Weights of a small mixture-of-experts language model, trained from scratch on English Wikipedia.
Size: 8 layers, width 256, vocabulary 16264, 59.5M parameters.
Training: a variant of Muon for the experts, 280M tokens.
Below are experts of layer 2 (counted from 0) of a mixture-of-experts language model. Rows are named router (the router's row for the expert), gate (a neuron's input weights, with its number), up (a neuron's input weights, with its number), down (a neuron's output weights, with its number) and show model dimensions 192-255. Each number is 500 + 50 x the weight over its row's rms, rounded and kept within 0 to 999. Numbers have three digits each.
After each expert's rows: "mostly gets" lists some tokens that are sent to it at least half of the time; "comes before" lists some tokens at least twice as common just after its tokens as in all text. This comes from a sample of Wikipedia text that the model never trained on. Tokens count by the router's weight.

# expert 36
router:506447526480478489487422491463528490548513524521572521522408557511497453471501525568479541508473448473445441495464523461500537520561495492453459484463401481515610557456527571461494574537490595
gate0:461453484464499527509516553504480527546446496493539462527571450473511487519561481451466464533514537463521465474562539524474565451451427604520426494422563483531465491492507420508521462408556526
up0:613483411484537497490457404567535501563498481529486434510482497470426493457455538555502548555380519472576433530578459488609472348462487532655501539491501486574471468536456588474506458466511534
down0:575467527593481497481489500450426482544558522430471509482446447421499503437553409517435473531381483531525405429455480481468466413539552480519485514470491551508547503507553559497507405508549484
mostly gets: " more", " several", " two", " many", " three", " five"
comes before: ",", " of", " years", " than", "201", " months"

# expert 101
router:495561532423479461400507471417519462538472499482515446459535440483429590560475494569492520429500477517551521535581502477547504476479561472457541470526473534566423442484520551610453508468513560
gate0:433523534476632518540496484464631468518438488550595673562433507469471529543539489497577507537496555507572499535574488422528502371499423499588516490502580436574515565555506478399574468541476439
up0:486503525493468534334508473475461482525512508499544560470390427484508463399571431531561503386597544538515499470483500482535440416436498487514505454469481495541525490582456480526410493492525565
down0:508527445439426473474483506488445519481591434381464572490420412465508506501481582488479549529506513511453489495443519507465396409480507470497520431429497484441460549402472429494486413430559547
mostly gets: "ep", " ,", "is", "',", "\",", ","
comes before: " and", " the", " which", " but", " he", " including"

# expert 53
router:428456602494480553472541544555440478521483447503532435556550502515480479453575448569563575501470485403578495544430483472548460498563422438477515540414456576529457421527502457550476545478430466
gate0:414438531540579489485510530535490508550472546524499498507505546562471619518401530484436504503430472528552577468586474512440517564504554431565568419573480463498546420397586523444416487458416552
up0:449470430506576552569380492432464449549528489574563522516530559488447449460523509508537493536545546385564460535496530504543447551479482472379441518538507539486461481457549542405453375438443506
down0:495487514555478521492587433472452549392493477549586521467328495574568482514619532557425526454543527509534530635499494496489556556533468446433603529594545542602421484490482423508509494528473518
mostly gets: " of", " sn", " Of", " de", " for", " team's"
comes before: " the", " a", " Representatives", " his", " Fame", " India"

# expert 10
router:512425457444450512464467448608617408577381558447547495417530551473457491494511587445502576568541431501457514532521528607495380521437495498539513442430440465564425550452540451460444569524465564
gate0:547499493545510522562474497472554470537486629522451517507449477427519429528467546581509538459552482535452537536450477584417533526506470512456618514482466517512507520424425559576470472516519537
up0:519506465494484502511456644534510474428386451532509613475463509512480592455512507494525537605487584557429522592453585555488435502600506507525485415550494532447528545504461538456515465490519506
down0:478426539523525489432458480496593494546474477549470624530489431456452480490505521515429531502462503518504482571471553544483511521556473451483425383531595493570572565549575527553529470434489532
mostly gets: "aga", "°E", "ka", "ges", "br", "ns"
comes before: ",", "\n", " (", " and", "i", "k"

# expert 100
router:489500492545409440492513547606576483407550488478490455487482526427579545581570438563505474480426565506535406459582494505453538551525522485423453521565431523533585480581481466539505529501471487
gate0:477575353639554447503429564496522467560422456418516474569504495437477517452488532437538538534465550421430557564499490489561449531545558420446509490561509579497454387557475518566478493391469440
up0:458359524531474548540411624495445479486452466475510563477432424479534444521425517529508562531495522548551538489563421527425486525431497531543414496576531554502532518451500449526471466542566511
down0:634490430553553467475466541504558522474507508479454503514606486513526547548528425419526522553605529462423493439547471619492425462537463458528529522433540541451483607495547564423462528508586510
mostly gets: " in", "In", " during", " at", " within", " along"
comes before: " the", " ", " a", " his", " order", " which"

# expert 40
router:521468506411578491531506517488502505510426446640504488488523435540473460576579514549600549417604465519459419471532460521564609585478533441495438462412482517580529489404499466482538577534568411
gate0:522500403597468483598493454470492576520486602469552406565471539578481510438426601541534556542515478523527501433545405598401481453469540519509508537441460438524422525493517478608520507498466510
up0:386551513385543422580608553478532447490552545582541501471485490456483514561493375490598558462518507512528560519472510541424433562527528475525548449510447437462553446535470526578512408509510551
down0:561538537524492461506525500519434536544575524496459528529570538396433495526461537491506526509399489479402525447449522467534503527494482488461523386562524514491552442539544488560464480464570561
mostly gets: " =\n\n", " part", " used", " use", " name", " found"
comes before: " of", " in", " to", ":", " as", " for"

# expert 47
router:595460570558551461560537555484515442608536458460454553612498485416585476613557431534476561553474460516522487498512496428461444478524553548438417473440486503452432542410425530439455485433575379
gate0:577555461437501556456495465462484492441539463575563444497561506558494411454468548518450465455548480578486507523478631568490482477605574472471555444556454522501440479597500512486575498519523562
up0:440520575539508477488620526468539451394445493433478473542514516452478546597602425485516581548578469470548470534526440532527481514430467370414474553405506537526598512606456513580422448438476512
down0:548444516463514493509563530455505445528513385524489513522541490470482468511508538429481578501454482541472491545551530582467469496456451553506558531496519416481484465409518496466543451519499552
mostly gets: "-", " Total", " Genus", " Coordinates", "Scientific", " Website"
comes before: ":", " •", " Born", " Country", " Genus", " Coordinates"

# expert 106
router:572402511461502477512550544487493605449483512503518553484402544609553401531484550432573504504467505513536433508529559541458581507617429514520513489466527520479580543452546503504527569477503445
gate0:486560584450618516427444440462474469498534529569517471449520440524452455483506486455524484508491483476401498520543457527533522603474577494503437480559533467539520434468367415523463529490517501
up0:492522485500511553491500578387469460471449547505430480508558528500532469492560543478548492579539417487488487494429511491433499506575456552443537545524508547532510566503482606529538504525533553
down0:473528529504518517499466559502505646508495496571491557544507436464494474535422490421563503544443535459568451555480550437501449446403494525491474553562485455511605535520557558387551587458461445
mostly gets: "==\n", ".\n\n", " ==\n", "==\n\n", "===\n", " first"
comes before: "-", "The", "===", "==", "In", "|"

# expert 126
router:575466440490492418460522563593430499404541549530489514437515613465553542541484501465479551556439575512449467551511486520470461432538407482472500514563442607443457493541550522446462511471579460
gate0:522463646585537428450505512452527508460478517458461543469348467525546591511488592532520461498499451460497505437546537439517369526443500481463469452505552561506476507460536484502531533531469463
up0:354467504512433480486488487501443505603445500521512459421443541528499427437458484569547579526446532457453528468620550515466563509467566451611521510525475498604472537482515522508539469484513611
down0:526568557478453503593485503439558565491502638619571542546379469542528521507437413526481532458538470476498549463531535419450478491526530481518480521365426547586411506533503477524529462501527551
mostly gets: ".\n\n", ").", "\".", ".", " .", ".\""
comes before: " The", " He", " In", " It", "==", " This"

# expert 50
router:564548462458541411544531475462473516539496512515510469478496530411582470407470564554569585417451559478559441447506511519529506523441440519513432575583446507473494505419501574431472573416501528
gate0:518523633478438441613518608563587542476562521486519485495503626493492488604461464565538594517605492573415446540426483455425491472539504497554520539499452513423553535423516499452514626484423472
up0:492467525543531549481462469520510501524505581531414516562422570427496499406487496475474574429508543497593593545511498455510411473507521488472589558451522527500495553529489434518513532505487527
down0:500495495504576466484544556542529586526500508415492473499510461541508550469533464477501558511466499526517600539555511474547566369511490617462571467486468524447474512470521487482395638537546395
mostly gets: " |\n", "==\n\n", " ==\n\n", " Votes", " Notes", "|---|---|---|---|\n"
comes before: "|", "|---|---|---|---|---|---|\n", "|---|---|---|---|\n", " |\n", " |", "|---|---|---|\n"

# expert 64
router:531558466523495575496536491463493447528489524488596490467496596439519523378522501525545553575427489521496527526545502471591542463527482531425450505393503527545563519445456408553527565461511494
gate0:573557568415503534563520431500492487519444386571517599500615521424498489545532528432436493446421552508504516523549520542543526501575476519490562486556527557437502543490589440465480433403460466
up0:556500465463495577485492457460417507481445515451490538478471534478488546522562460490498517559369524510498470576478527534498543475456529592534491520462513445505537512547440472468495560510458408
down0:461526441416648482538525418492530592460470466567448493492559540515494460514509652411472540412541454525497480511476459458542546427498493539420520515523602486513489587439502488490525475471504505
mostly gets: " |", " —;", " –;", "%;", "\":", ";"
comes before: " ", " —", " +", " −", " %", " Votes"

# expert 3
router:474455518493502456455521413517500512524445547380485519587568495533511455437498501484563481499508559551550438491536579533499539545527431472487478485500481478504483500479408589511476532592468476
gate0:404551516504466488507528462501456493589516452416524536432526532475439525575487452459510488562504424397467509491448478513540519423546525508452491542508445586478493468513453450508416526474439604
up0:507442547471478535396486456522520439548492402389556397490510478495536591541418512468468578455435534466422512493494513468583464538545506489488526493531556509469452548529533418417591499560416618
down0:535451532480467465471522531577505501490560557528520645545518504580458507454538472544515497478461478477409580527531556601504450586626500491570537487529514527432417520535524400478454451434559593
mostly gets: "94", "81", "82", "99", "95", "59"
comes before: "′", " |", ".", "°", ";", "–"

# expert 4
router:449477558541455439467560495492534515577539497430468516522483573448411562550536515524377517451512446451481469465431454486512407498480485492587445510560485493448443438422509561369478509472532537
gate0:485477524458553506558438446512583529509496472485583561521521511526450440453532579498540508555487489400415494498510494457525507477421536470474460597484470540505508523520521587476479622448455475
up0:480534505484471601581513518464606525523473615412467506556507572448577503417522491555400460464528506499557520516563541465445529513457538540483566480587469529485542437539482528622501523538582535
down0:524485502513473542545545483478437563537518499483503444517455653510505455522492471528535407518548370520508478557491432559453579474562491470514437499525482530520563545502466443550452522437502524
mostly gets: " rep", " Rep", " dec", " und", " st", " twenty"
comes before: "201", "200", "199", "202", "1", "2"

# expert 68
router:486533552457489484558511524506580429536478562555552569432470494517529501518539401555476489525435471562447583532422507465416531468468484478561586568420509483517473598457488473503496484581494499
gate0:511524523606470483552465556496592567478452493528611459526538477511424597545446497509460486432539475510404580552466466550521535562456506522507533525508534411504515506491522536497467482440517416
up0:548443488467556461480571535505568532587483463542462460517489484457457464504476512508508545512541457543418551508493526379545451487529493488424447431521431496520538423553421449487546451411455494
down0:641469464508586399446518426513446426616456471500395412545528531545446442524519462487440481483465480475482546472500539555604487565544471468420466503567528448479573417538451423531539561492403462
mostly gets: " York", " USA", " British", " India", " German", " America"
comes before: ",", "\n", " |", ".", " City", ".\n\n"

# expert 127
router:585587487514577473504440474556411539581524512528541510529427453519503549592424545543517477485482454532482493484441423522475527510479476451491471568455528530570437543472504444565401455465477418
gate0:517477413476452511441591510494399520576547524540481436428512438583494539534423529556536560504480526387441457499497566568471521452516501567492571512476540444519523483573454559561511437541462584
up0:454449503460506521467514529531399510541504476480576427530469489537498527459478497512485446476544512527529496463448430538566486427496520569498508404475461540467465494565492472455514487492504521
down0:560561478550604448458440504462421456417583443500512489533468515477542492500432504460484564516484507497460499380566597523525567542520488523518463579523470504538542588525540534516442491471518588
mostly gets: " research", " right", " law", " health", " hand", " power"
comes before: " of", " to", " and", " for", "ing", " in"

# expert 99
router:470462562379544485466517444466505482472457454540612567501595530511541506556508534488584480602566387518574590471530570602589518548574482472535434478467530476492535600469506520527458544452519553
gate0:453417514471494601516550487446456489467511562496446601555515449513538497481496526576480512441479507523546520515570527471434524423463535501575440427499577482432493471445452487524418563580543466
up0:436413540598496507529468425483542550530592542484455463603472540526434415489453507501529519488457442496485534513549513520522508530530462468474537557450540498414459422427412500502461469460534451
down0:522502478629563465471609460495483572456548510574534586522554442504649506492476495567481445559502540530538495452484511481501448539545493480505543483503373601476521480421497465485434510441482432
mostly gets: " sh", " took", " received", " began", " led", " wrote"
comes before: " to", " in", " by", " the", " that", " a"

# expert 63
router:592518510513594460543475489515512482546498490593550529516475434538465440567516525538573517465414471504534558451577461517485555417531517450612541558474459520556443602435503493500472463429493492
gate0:470500529539457489525494455554443526420475520445547440462389523502442451520498477403485453478393536573486474460445529412505443530444469449508452531509467406489510412509454478536497509481515506
up0:458540446447492510539450512550502456525463500471471466473468392567585538486437414485529531320535522454450485468542456504535528470542433584508591476475416505508615520478488456539548530468536482
down0:569515523518444515509516550454471580443565440479448494499460418601457544411401440517408510467481481513506483513563511449454451503466449434537437434582495505583417498536494538526456559480565579
mostly gets: " company", " species", " area", " government", " h", " station"
comes before: " of", ",", " in", ".", " was", " and"

# expert 52
router:494531511545486480414481534436512449546543592461528427505556475397434591532572565573475512428472465466567527561511519451534617456511629480457501590559539538463557446424538536570535562456516536
gate0:426481513514483531528538507546479601418514407442524490441472514480579522529564404510487531532572464534577595445539419404566477541505525497486477564436552502440573484510507446531581580450499456
up0:502516499542400449524420456474438539493499593437513535590532459487589502527568465423489473521483508454456467444490474428459481457457514549563468514469528530498583497510477400516521485446446529
down0:541422521495456576522420446426529474462544449513525439527504456520622452502455398478482510464451410399545494545466468506521473487508509519580500505467425461543529503493542540506527558457452480
mostly gets: ",", "\",", "),", ",\"", ".,", "\":"
comes before: " and", " which", " but", "000", " including", " with"

# expert 85
router:395421541520421489565547477470588544526510435508521444432576548524481492551414397506530604572494566492551509537527463458467453529566583432403430561479452531607503430515492524521617512496565525
gate0:454486472525538518557445459475506567465491473476566518502493470533500511525529471540409634454502538537495521492606447509478458485564418404472422454449533486468524520567501447470477488456463526
up0:504422467552525438482500522520553490540514559538640518403566480489624509489580421547518500547552456479551504529494506564555459606590556365541439534446531459494558505467570488543485513467475533
down0:525424505505457426438493565457525474548495504522604619378486525495550440551503432592499481542547552478474449530563582501438584481518534593449466592470573606499525547516555489519636510471566491
mostly gets: " by", " By", "with", " via", " Preceded", "By"
comes before: " the", ":", " a", " his", " an", "pass"

# expert 116
router:514540485582487514551533501420525440528421550596526440463499550472528508598533580456511463428556522500477466529526502493403527430403481515467537630503511495524553490526443515433440507515563529
gate0:424445600547524523522583421520444488485433554507534588515383459498504445590539515516409507424421496588554473464605520537479442450487534514574504534437525492571411494513456474481476573481501504
up0:565465519458558497449559552518514503449544364585559576580451517433420463510575446518502521396461556479435522564460502501503471442623467529461431499534505526504410553538486487587550525520523456
down0:513456519501410471536508540460501409454591561404434409476510558490556559443478517319500476503440458484471450437538453438546537495539513499455542447548440508493432610590439510527513453510465452
mostly gets: "ina", "ka", "ino", "ini", "ki", "ira"
comes before: ",", " (", "\n", "'s", " =\n\n", "\n\n"

# expert 96
router:513451435517433465426532511425513473463466463511565437469528502426483539503503418482570488502506479504515540553615474453580466475514569425439395585425480497479565467431538497536588456465503580
gate0:552490487405525476522477512568359548490517397489537499379504534509522578572470445487488458515462508441564474485506474490498429432568517430557556620432489412471492491458476473485470472532517467
up0:522498457482472497443456506452494566395410534431416503540421480538513462475519501516399511493524482458473531426408589560540510525524497617544489589500480396502490497514494534442531594489570461
down0:422513492455499545530404599547546443486485580430452495484477439559531486460437508449437494523552523478435483488479575541621447472487553456493463429544471469410561508490438424430491609448404507
mostly gets: " •", " ;", ");", ");\n", "):", ".:"
comes before: " ", "-", " UTC", "|", "=", " C"

# expert 114
router:455549542540439520469518535572501498468490451583532512518487469522525461458547528528478532508498470465555466559429481500581465543526454473433455524531475576537524495522548466541482511418411442
gate0:474356571529442480491538590485543457565559576439494520478642426534500499489459542528478442535496553402463528541433492499543494560473499518506428470440482526564449482445465527514493418508471565
up0:491472498398484484558479545408558620505452513449535440497529503534545461465547472485470498490475568498571525573538516487473542439498455522440489486556606555515509519537438566456462547483473398
down0:552571529462473430485501507457590437551491533491509431436596554508449474532486490488611457508516496499424625544535432491412487475589562502521446572550565623498476411404486630420477511519556525
mostly gets: " of", " Of", " months", " portion", " half", " years"
comes before: " the", " birth", " a", " his", " age", " its"

# expert 61
router:546496491511427527530544503467495523574521533499564574517484554508558577507586489567470451521446466467496487571443525497563516498524451456503525571506501427534596605596541419507536532501445463
gate0:518431449550499457491489527499448430434528478621520508536529444536526645434495535620538495517417539485548549466524481566417414450500515479503528568512438568477471439463524476468452449593444511
up0:431474519527568545474442571592534503446523509467528480543402488460484470505508560463420457523525490494551489559484488462473578439546523503473499522607421418541531496578524490547460598503492511
down0:467462517436454467504547510458474526507465503572447490405559566529545487564460501538446564460573545517525488491541591440571540461526575508462595455447564482462484487522516506480504574454529465
mostly gets: " May", " June", " July", " December", " August", " November"
comes before: " ", "201", "202", " –", "200", "194"

# expert 23
router:433437533563459480554509554566561530452544459575549447466587563487555510560449485503501479535462601514506561546468462471482506520497518453426495542536467541596490477557495456521536483556487512
gate0:634500505492529426533402434475496488520549425525498463504511510476483425537560537476544507501516403521492416491481448505472508457466435512629469475577514637451470402510551564491491465508531434
up0:522476404564520526481395529431446474484505477534536470494475501616486522544491555524574541518610476414484539367536469361463460482490525498479493489479485501611516532560496453436467483534456460
down0:454466416601523555539476425502525459513461533515437410523491530511524508537452526503500627425507430511493519532462530545442486547496533540469553481478478564518428392578506446574489603422489410
mostly gets: " by", " so", " because", " if", " without", " When"
comes before: " the", " a", " his", " an", " their", " its"

# expert 90
router:448533512552520530415543526479558450570484550544571488468510465419482622548519443520538511494504411498553485551515600474582499503533493516509613522528493558473589430398538569496558530498507494
gate0:495474450567386541464434544573520512514494453486440512469573413550566520518550532484495443475505467484502532373504537647485547489577404472570434490542451504538459478471494608548491443568441517
up0:496466548478578559475507441428477460533494494415428521411581582514533405548513505527469455420554566548581493566454525489483496435525596531491516578533551454489530473540522539525529474493524495
down0:540488489468538516499514528563505486421508466543546486507488443546495535588516574501508413507480556520384544511489436429378502594521515444495428473572484424596486396523444444565477639557395514
mostly gets: "born", ",", ")},", ".,", "',", " ,"
comes before: " ", " and", "000", " United", " which", " but"

# expert 97
router:410469524531486513505495464552538488484503554464495581559589439543555435449526529463492521551529599468451472512484578508492603508518467542453528422500547491495493451457476529522487505525538439
gate0:536483480443543611490509511486435488578548471565500534490435538572471513451473457544456594501496510555496444518641478520516501367449508490437465486444470454549401619520491511602456544536524432
up0:518481560509520497399488408489583542551471421545398522527554478527553479420531483521524452488470549571523428513538385576480494536517455539544566519476560559452463613611460518474468459517511427
down0:480477535539512518556439492539537479411511455494490536491523472483575450464540528436444553539568453498566463497445456436554531524484542510523580504462466450573403404511506493498434451480524478
mostly gets: "}", "0", "_", "9", "8", "001"
comes before: " |", "–", "%", ")", ")\n", ";"

# expert 17
router:576565542457412522494573552435489424531540545485541472507538571378564591504478515522523524536463490516508493575495454483564493452512513492436461543486418543446523518466587549520488535460547532
gate0:404563592410498469531554477481489481506458570545478472472552426421410495557494497587592489481587524518447443509500470517506484535497526462538536436549530547495446457519431480511540520531477544
up0:508433539403504491458450544507486531531516472414477482493517594526524573510422595522424558536526457561528464512501619455457430456549557487380500547454443551469464459579521560476458557515435596
down0:546526511441490591595528600541456584426526424483469449552445514477610502511466468470495576385474496541513519555498556476439516482560483503407460488485599442471442552494564503519488540505479529
mostly gets: ";", ");", " •", "%;", " ;", " *"
comes before: " ", " The", "-", " —;", " ;", " Label"

# expert 46
router:517551530446594461563452473594526441595543490518493541521425516565641491454419577495575529525496433591458529525487430565558476493536590449562481514437476495591469538469550496510512529511457467
gate0:613513498531472434522430587533464518495502457460513604498502488530566513532480411403524522459574480445428435459453451494478588526448562499450575408489474453502442482431490479544541441405457440
up0:431487452501465596507506467454555510567506472479587453545500396595524529496409474507509494496490533417452472566487477562584611436487573540342480494509542589487368558596478537456491451542477510
down0:468483421568545515508502459522522463562545456533476537538444520449419546402546519530534486476629539536439487594494432485501481380479499594531530483530546463539541524437514434431535549502565481
mostly gets: "ings", "ability", "ection", "ments", " rate", "fall"
comes before: " of", ",", " and", ".", " in", ".\n\n"

# expert 59
router:437468511498429412437561554466584487487551441557453453499362513505508479535414480563530547517476563480399503398536445526438453594469503464459441514557562491561432513406464482536507421447509573
gate0:525488529525523468583486545436519566558481395469596522477594504546499431437467517462507486555484456483417430510559503553585514426470466546447542505504472472504561498526487530512417503569476505
up0:496531497451462513514457534516583523548492563500556539522472500444433520420527535504576470493621505516474516413534525450490506400588466419473537535557511444397464451547573504528372585462454452
down0:513518406480542537463505536495541487444439474561526529443481476472490566460464447444445439538554486439521568422472559641517570472550606455482502473426545443522566451538441528506492420538622490
mostly gets: " about", " around", " approximately", " Over", " nearly", " About"
comes before: "1", "200", "201", "2", "3", "100"

# expert 2
router:436527534492455531446456508433486440602408595542574436601495557527446430527559509519548509502459418509549497564536483429585541395438538515435522548433570508486488461463540523537573492551570505
gate0:489494539519472516491479470503450484497430441542495610503479498558524509468543548492494473477525390504452505515459502486389563568493476409524451460475413467495429425474502441493472490614447506
up0:472464563492489520560446498536508401507579572618482501476475587485476521499548432323435511465523497436480513468431471471469571494442482515453477537452520491511533460447472535530533432519384540
down0:415516492462499596589461443513550583450517605482514513490431531523466532599458538552613577509507438488461507519499483518459450533515434491518498563424465496548535566533430523493446491477460561
mostly gets: " such", " including", "-l", " like", " include", " particularly"
comes before: " as", " ", " and", " a", "000", "ived"

# expert 7
router:571469491434488501548552489466527468540459566441384450540536537461493455463555542482547568554461568439573456593485595561459531474542512449570500536565430535411506485425537534441532599445548583
gate0:476470536463554575499442386457521509441495492495441547445566566508468492464451535494504487433474573495451619458431516453563468523424473463595575408492521514514536566564454532528426535565516441
up0:428579537462388468457606527478482520529634493447465524522444454473598468562509557550423496453545478508556492504534455436508443482500585488467535488524527487460421547537605458528530601496467493
down0:483479521583525509542551522547466485474426485417546434488528523525462545380518424583460498505520505426515457530452508469505434545542520531528496557540578464416462474479505553479462413444512535
mostly gets: "\n", ")\n", " |\n", ".\n", "==\n", "==\n\n"
comes before: "-", "|", "==", "===", "The", "   "

# expert 58
router:505560506498503540547531524465559414544459517583479483429450564504588554544523454612467484553484424537428515489447499409475532520468451525581579588436530520503524570446433575520452537502515522
gate0:467469433515513532569550488501431486474448428523431553552523450482547552565430539595570540531522433488514450531524462435502505453520580544410546437500512537478492584463358521508559535530486666
up0:508440532428457488478519501505555497562531568462524502532524483482486447518564548498549467536467512486469605510552557451518474471510551440526543460446530471573424548537474461580493530523480420
down0:510469620519505554466429487524406524421540454486486459520491507558466546599415561536535493496498522555542446480569501534563485494514562441564614597383513532466479539430515494478568524473558415
mostly gets: " US", " British", " USA", " India", " French", " America"
comes before: ",", " /", "\n", " |", ".", " City"

# expert 88
router:575490571555506416476449591539501516517500452572600488478469548489554580459539529494555445504370473505565569457419408561586539495577451555424541513521454534484537518427494540442468506499506445
gate0:512430541490461515512522514465539467456481509551458538437540474410474394520412499591601531471478566550544521446535553449550550515474455467519575473563513501430488516542504487498514577474538468
up0:477609497521462541508478496570483439564545539528532522480468440542578602449573409508484439468463548525478483382486518538418459560560504407497440585490503583465571475489438491503538436441476557
down0:508476500489530488526479601502519539557616522527486569520522698566573489489504480532566464474514510495563529511449506486523409529506455618524479443461504518494420434548497461428531501483532494
mostly gets: " No", " Yes", " #", " Love", " None", "No"
comes before: ".", ".:", " The", " longer", " In", "etime"

# expert 14
router:504521512409472540495535457459498406525518513583525427411431517513466433512583499542577535411585430443534466505489476421489488531453515496454513490489419501482504411466469572487439538585612600
gate0:571456378522491479609517455466594536498476525527489442481496512389440547500549534483530529570477534492520555501457569482461526470495542527479551492469494426538540566459448529517473575532487532
up0:503574471525474551463502449436525464482579539527493437542556476486519470595489587512482465478440431577539471441447411617551489493510463511456545572548522523563505519373489501558415392537536501
down0:534542566500501550600504562531384497527448552520495503443503518515495497558506499547494478468522476471506564529519537421565459461508476525498515602406445429447497445537448499475544545535619475
mostly gets: "ia", "ura", "oma", "ola", "aria", "ada"
comes before: "\n", ",", " (", "\n\n", " =\n\n", "e"

# expert 43
router:483476508566494524568536491469452552603516501559398524583518500481537552464485565451457433461430468531536421476485471472578537506515440549531510597512506390536471560518605410557491491482480412
gate0:550452481476510414452542493479470447459497459459429536575398535526429512530413517498422521533534527444505567494508470495454548448461536450547593557547493565508507467519508452490456554493494512
up0:429520462427535486544528441432487567550490575505553477546550426442491427458564499481542480491531458519422577487478455457509529623507459460514467466477532492556567426559482502539453444484478530
down0:438549547560463449460501489358520524530527575509535527439570526492524497560540542526545494506543512480501488580443450558505481568406600585510492543440553513487506530499503532493519559428417569
mostly gets: " Albums", " Label", " Released", " MPC", " Yes", " Nintendo"
comes before: " |", ":", " |\n", " (", ";", "\""

# expert 94
router:541405509479553447590414407559451557588615436549627518457533384435502464491506492549499450471530454502534512404560478516583574522505496434543490543500519492527501583428567460439486488468440494
gate0:581505370529505536443539432404552402497531481549422420500556487540453535604514553498497437459519517477501497595445591524447542511543468581503482511474537624468558598567515369493529520464500494
up0:553479482499481512513427432496507544522464525474525448433505516574480525436611481366573517525550459528502448491548466546535604398513453458581470584568554463486470520531572551463439551477454425
down0:504515500458463578384504511457486473526448495553418492499454541490477396467537548509488519488534565453520481605477524448457420587556573432470448479497537577505500540436417495505458444464471451
mostly gets: " film", " team", " album", " series", " species", " game"
comes before: ",", " of", " in", ".", " was", " for"

# expert 77
router:516416483430469427534494462523521452483478545514505485423506549522508440482527508576570575433507418531444432504435461409573513463505507489486505603442483521547473546458521433554371544463551528
gate0:575538409561463492453474532492473467477501446431461485519537491501472504473561566470479551490601490460406518551488512459475514560568474479545418474450489422495449454445453495452508520530459557
up0:551565459481517559399451471475523461484492412525418550508434481507485496542574540611525468491408421482537467364554532452583472412551582511436462612488507511538500503611452358523479481532480558
down0:437475489578463503496547507488464473521498443550564450475524533572439472561540502538468511564559467525571517586434448578650532502502494502442472579508519528469501503467380479476568526514421385
mostly gets: "ty", "é", " Mary", "195", "ology", "ory"
comes before: ",", " of", " (", " and", "mon", " in"

# expert 0
router:482406480474514451505490496482524461494492472567602617447491514532572374467558539557534474532503439519469429525520550552607479559491430498542512526490473505485564549420515537471501551445445517
gate0:432419470529513488457483545441505507532552480487483459497501498518519400449419547516489515474599509411511537497500537470530380475487449516536487502572535496563528440546458513540613493468464496
up0:560444468442553488492499485404488433530487512467465473563551448510540450434403441524514425552467610543562452487519452473537500564450534547510528430491466437489532410436539511498498501484440606
down0:462460417365458436448471500538409497473486457474482443481482415448513513584521561484413573427482513474460517552585532504416490404531524517480480503565511455571412507433502493455514442474575471
mostly gets: " members", " children", " years", " days", " people", " areas"
comes before: " of", ",", ".", ":", " were", " and"